From a checkpoint of a small mixture-of-experts model trained on Wikipedia.
Size: width 256, vocabulary 14833, 84.7M parameters.
Experts: 32 experts in each of 20 layers, 112 GeGLU neurons an expert, 2 picks a token.
Training: a variant of Adam for the experts, 5242 steps.
Below are experts of layer 6 (counted from 0) of a mixture-of-experts language model. Rows are named router (the router's row for the expert), gate (a neuron's input weights, with its number), up (a neuron's input weights, with its number) and show model dimensions 128-255. Each number is 128 + 32 x the weight over its row's rms, rounded and kept within 0 to 255.
Before each expert's rows: a language model's description of what the expert responds to. This comes from a sample of Wikipedia text that the model never trained on.

# expert 0
What it handles: Prepositions, mostly of and in, following a noun or verb and before a noun phrase, such as operation of, hole in, centre for.
router [ 68 129  98 145 178 102  94 136 159 130 182 119 162  80 189  66 177 174 133 128 157 129  80 156 131  71  19 141 165 114 157 105 102 131 176 131 107  84 136 140 125 113 103 142 153 160 147 144  88 102 175 117 140 137 121 120  99 116 178 118  91  60 117 143  69 114 152  63 120 123 138 113  92 125 129 128 169 149  97 115 117 156 166 100 134  87 124 126 162 148 172 116 124  99 123 112 153 113 129  97  83  70 100 118 110 101 127 155 152  49 137 114 151 145 100 116 160 165 122  97  99 130  72 131  90 139 118 135]
gate0 [139  79 128 135 119 103 101 149 147  51 135 103  54 138 182 130 127  74  80 168 102 112  93 131  93 112 140 121 160  97 138 127 143 118 137  95 145 174  85 144 172  85  86 128 166 146 121 132 148 116 132 176 117  75 126 172 140  90 157 176 140 140 142 148 176 189  74 159 134  79 118  93 115 124 180  64 185 129  85  65 140 186  79 148 134 172 114 113 154 148 183 121 116 133 167 144  89 141 151 102 170 138 120 116 126 185 165  81 144 113  86 125 138 118 157 137 169 101 159 121 189 153 155 182  78  86 174 119]
up0 [143 109 153 137 170 145 119 183 193  88 153  73 184 164 151 115 140  94 101 116 123 128 247  93 152 107 111 185 122 100 162 155 145 117 148 143 127 120 138  94 147 137  88 140 129 165 135 128 196 134 105 155 150 107  80 117  87  96 162 143  69 112  21 136 129 156 110 139  75 106 132 106 120 121 155 138 169 116 135 122 164 147  88 109 108 128 123 151 172  94 178 106  70 130  82 128  99 138  99 115 128 107 115 165 142 112 205 104 137 115 149  95 128 101 116 108 155  69 124 110 167 123 140 119 132  32 113 142]
gate1 [138 110 129 110 128 149 143 121 124 119 134 131 150 160 149 134 110 145 132 114 145 167  74 155 141 163 139  79 129 155 153  86 104 178 115 143 127 121 116 170 123 160  97 117 152 112 148 111 142 142 118 106 180 107 135 114  84 113  93 153 151 122 143  43 131 121 185 133 180  18  97 172 105 121 115 126 140  39 144 117 114 126 123 164 167 124 130  95 138 117 112 111  65 115 120 123  19 170  89  99 111 130 127 142 112 155 118 154 143 127 137 144 152 144 136 174  76  95 144 141  91  94 146  53 101 176 155 210]
up1 [ 94  73 133 149 149  74 109 126 149 147 151  77 121 174 167 135 153 115 122 101 136 119  92 111 194 109 124  92 155  72 171  66 145 110 123 148 136 114 113 130 166 110  95 137 100 105 136 102 138 178 113 106 151 134  79 121 153 141  43  93 128 138 129  82  92  53  98 141 200  86 114 123  98  67 153 106 114 115 172 103 110 202 146 165 154 115  85 177 111 161 138  98  99 125 102 175  48 143 118 155 107 129 164 170  96 156 199 145 109 128 122  74  89 162 161 187  95  62 151 121 177 160 124  91 138 129  50 142]
gate2 [163  63 157 157 163 123 178 157 115 110 122 132 141 146 169 104 135 145  82 114 130 108 122 161 113 185 115 103 151 121 113 163 151 135 126 121 136 111 171 163 166 151  88 134 151 148 174 112 190 113  71 137  77 154 114 118 133 143  65 132  70 139 181 101 141 138 121 208  71 112 134 138 116 103 132 136 169 128 146 134 135 138 142 174 120 177 119 166 152 108 183  85 130 121 115 182  77 164  88 114  65 106  97 182 135 179 113 106 167 122 125 116 149 102 145 135 200 168 173 138  97 149 157 122 167  84 175 123]
up2 [134 107 181 198 161 108 138 134 118  72  90 159 174 131 139 123 124 199  90  92 132 122 136 126 117 114 141  94 104 119 154 157 138 134 126  89 111 107 165 124 131 162 130  71 141 132 161  88 120  92  98 140  99 166 136  92 120 116  70  93  90 157 120  75 134 142  62 176 105 113 155 172  80  98 166 110 197 178 184 143 145 137 166 188 133 157 120 204 117 151 147  88 127 198 128 179  81 176  92 117  90 136 115 103 132 241  89 122 176  98 138 149 139 123 116 131 177 161 167 147 111 160 160 107 152  88 159 128]

# expert 3
What it handles: First word piece of proper names of people and places, often after in, to or a comma, such as Las Vegas, D-over, Lic-inius.
router [190 124 148  92 166 165 113 144 137 129  76 124 165 103  35 139 122 120 109 124 142 133 162  93 189 143 164 102 127  82 153 126 112 158 150 152 136  76  89  96  95  98 111 102 115 106 148  92 126 118 149  84  89 145 164 173 138 135  56 120 151 119  82 121  86 156  71 176 141 146 143 147 101 110 104  85 112 142 127 135 154 121 136 123 137 178 121 151 107 160 135 172 166 139  45  94 169 101  96 133 156 127 107 115 149 124 141 184  60  57 154 110 102 196 132 136  87 103 148 111 141 114 113 111  97 171 145 126]
gate0 [100 160 108  91  59 132 143 171 127 139 111 115 102 139  98 205 106 126  83 116 143 111 137 178 103 119 191 111  78 150 147 113 122 134 109 129 112 140  99 125 140 157 168 126 152 112  88  78 123 117 133 195 134 124  84 143 107 119 145  97  91 132 134  73 187 167  95 157  15  80 116 112 143 128 110 133 109 163  97 197 110 129 115 136 132 125 117 160 154  47 167 151 120 113 136 181 153 219 193 148 138  86 110  91 123 155 129 134  98 183 179 122 151 133 123  72 163 110 107 161 170 159 162 125 137 156  52 109]
up0 [ 91 154  92 100 172 140 208 105 152 120 135 128 152  76 130 156 116  92 109 131 108  81 148 135 148 167  93 149  91 142 125 107 176  66 142 104 100 120 168 131  85  55 147 164 103  80 181 185 117 150  93 134 114 106 115 152 104 146 152 106 188 148 126 151  94 114 120  97 170 191 137 125 107 173  72 142 191 154  66 122 134 103 125  92 113  93 121 121 124 154  85 130 109 176 121 117 151 135 142 126 100 115 121 110 148  55  99 119  19 139  99 151 154 160 157 148 124  98 138 108 133 153 131 150 162 116  92 111]
gate1 [116  83 158 136 158 138 114 165 135 104 164  79 190 187 149  95 130  78 156 132 131 131 192 158 129  60 116 116 151 139 145 151  93 141 121 131 152  77 161 128 159 158 132 107 127 126  73  79 116 101 138 253 130 138 116 201 116 136 157 126 130 145  86 115 180 167 157 152 100  84  60 120 143  88 178 169  92 119 132  61 141 156 161 177 118  70 165 128 163 148 159 121 142 157  98 190 148 117 133 176 119 124 122 116 129 157 129  82 121 167 111 112 140 138 173  90 118 159 107 168 107 136 122  84 134 152 116 113]
up1 [123 135 103 147 211 108  95 131 125  94  93 123 151 127 167 122 135  85 222 143  73 103 150 102 142  99 125 149 162  97  39 155  64 147 136 152 109 147 136 168 142 146 138 132  93 115 117 127 137 108 161 146 169 163 112 146 102 128 125  70 137 142 138  88 149 111 148 139  80  87 106 145 151  92 181 128  99 148  87  82 145 147 164 144 172  91  98  64  78 135 138 107  97 176  79 136 130 127 140 153 131 122  93 143 131 108 108 104 181 171 153  90 110 110 121 149 133 144 135 119 200  79 117 145 103 136 134 148]
gate2 [147 131 122 107  82 163 173  88  52 137 136 106 133 104 126 173 107 140 109  97 152 113 149 169 172 109 123 139 114  79 174 157 118 110 122  92 117 129 155  95 163 135 138 134 162 190 113  81 146 141 103 155 192 165 116 188 128 123 180 187 122  94 171 139 119 182  84 117  44 119  99 156 159 180 118 147 117 214 147  94 141 134 138 104 130 126 116 126 167 116 143 131 118 119  83 162 114 189 148 105  93 138 137 128 158 134 138 130 137 118 143 104 108 148 178  96  85 124 203 127 143 119 157  91 145 213 119 134]
up2 [ 82 123 177 117  94  94 130 161 136 169 117  78 133 171 154  96 147  97 153 202 146 108 157 146 134 136 118 103 132 110 130 133 108 124  95  83 173 127 139 183 100 221 131 108 128 133 134 123 101 127 127 123  78 123 133 123  75 172  68 101 117 147 127 152 141  78  82 158 151 163 109 150 102  96 177 107 136 135 116 142  85 159 162 129 123 188 118 165 104 136 125 126 138 141 125 152 105  99 166 119 168 138 135 137 115 180 132 143 118 180 115 163 170 136 113 197 153 166 127 167 149 117 140 128 106  66 112 139]

# expert 27
What it handles: Later pieces of person, team and organisation names in sports tables and lists, such as Cole C-uster, Mark Jackson, Racing, Festival.
router [171 140 134 113 109 106 114 123 193 150  21 110 122 153 143 124 193 120  92 180 125 161 110 206 116 104 170  81 131  50 138 133 119 102 130 142 106 107 126 184  96  96 123 104 111  76 163  85 116 126 164 154  89 108 161 169  67 146  98  77 121 166 124 114 148 218  99 180 131 108 120 141 183 125 105 158 126 110 134 102 147  55 109  98 185 140 104  95  99 129 151 109 166 132  99 102 136  80 156 167 152  62 123  94  86 212  58 130 147 133 156 132 195 144  74 111 184 141 111 135 114 112 109 149  82  99 138 114]
gate0 [120 112 143 136  87  98 155 156 126 142 186 118 116 132 135 116 143 156 108 148 161 107 142 168 231  68 136 154 147 217 150 107 119 103 142 185 180 162 140 118 106  97 130 126 216 122 167 121 160 147 157 148 194  77 165  98 175 155 151 164  84 130 130 184 153 205 109  68 128 117 199 110 104 129 123 100 121  98 160 132 168 159 125 113 143 187 153 131 114 109 158 170 133 116  91  89  84 128 150 146 139  95 174 165  94  99 148 125 115  67 120 157 126  89 115 128  91 121 180 143 158 155 103 191 136 114 185 106]
up0 [156 116 137  82  91 149 132 189  59 129 116 112 127 129 112 102  72  94 121  79 111 149 182 169 111 121 170 185 181 101 147 170 189 124 186 139 142  76 106 163 163 135 112  93 136 110 136  77 148 133 130 123 118 150 167 157 133 108 141 181 175  99 105 120 118 113 105 135 120 104  62  43  49 199 133 119  96 131 119 100 141 174 165 125 129 187 109  99  85 157 111 119 134 118 130 111 160 130 120 107 152  90 141 166  95 166 153 130 163  87 140  62 147 147 169 117  99 110 119 128  76  88  52 124  82 115 105 119]
gate1 [ 94 163  86 117 163 121 128  83 144 108 143 103 130 133 162 168 133 164 106 116 159  64 124  96  72 158 160 204 178 173 174 139 131 112 139 105 116 133 163 158 122 148  30 160  72 154  82 132 117 103 121 135 139 120 139 105  94  86 103 116 151 148  84 192 119 127 193 153  74 141 119 107  99 130 161  99 140 103  99 110 113 154  54  96 143 112 106 159 134 172 152 122 129 125 104 149 132 118  87 135 132 167 124 117 112  99  77 155 159  98 167  97 118 135 106  69  90  94 129 119 158  95 168 101 146 125 152 140]
up1 [168  89 129 129 101 248 157 124  93 114 184 174 160  84  91  71 101 121  88 162 132 113 184 149 153  64 157 135 109  99 108 174 119 147 151 132 123 109  78 120 181 112 102  93 142 150 158  98 131 164  84  66  22 119 117 152 158 108 106 124 171 128 139 167 110 127  50  55 103 108 137 125 153 104 139 158  52 147 166 148  98 160 149 166 129 124 150 128 155 121 104 122  97 169 105 175 111 112  88 133 130 149 122 130 124 129 165 159 160 110 121 145 154 159  60 171  96 150 111 129 155 151 152 145 153  75 147 119]
gate2 [125  93 122 110 131 113 115 105  68 122 137 133 161  90 153 156 133 142  74 117  63 117 160 138  40 167  99 164 167  85 137  81 158 141 116  69 133  58  49 129 123 122 170  88 148 169 151  81 138 113 147 159  93 127 116 106  25 100 148 143 131 151  97 109 117 201 129 116 114  66 177 139 118  90 108 103 181  94 123 157  65 125 114 163 163 123 136 150  98 126 151 191 153 105 127  92 141 104 164 108 114 106 159  87 144  93 152  79 139 171 111 137 170 197 114 193 149  92 197 126 110  72  99 136  92  89  92 189]
up2 [128 158 128 186 157 151 136 123 200 111 157 120  88  70  79 181 117  94 182 106 147 160 128 115 121  85 108 130  56 154 132 123 113 135 116 168  62 136 141 155 129 141  60 131 155  93 138 134 122 178 111 122 205 115 105 132 148 123 111 138 141 120 122 135 105 123 121 125 176 154 143 114 159 126 154 119 104 128  94 129 174 160 136 103 108 104 181 147 163 112 116  77  92 191 137 113 104 146 160 133 193  59 101 140  70 110  75 159  80 107 180 149 152 125 163 107 104 152 138 177 153 134 140 109 134 138 155  83]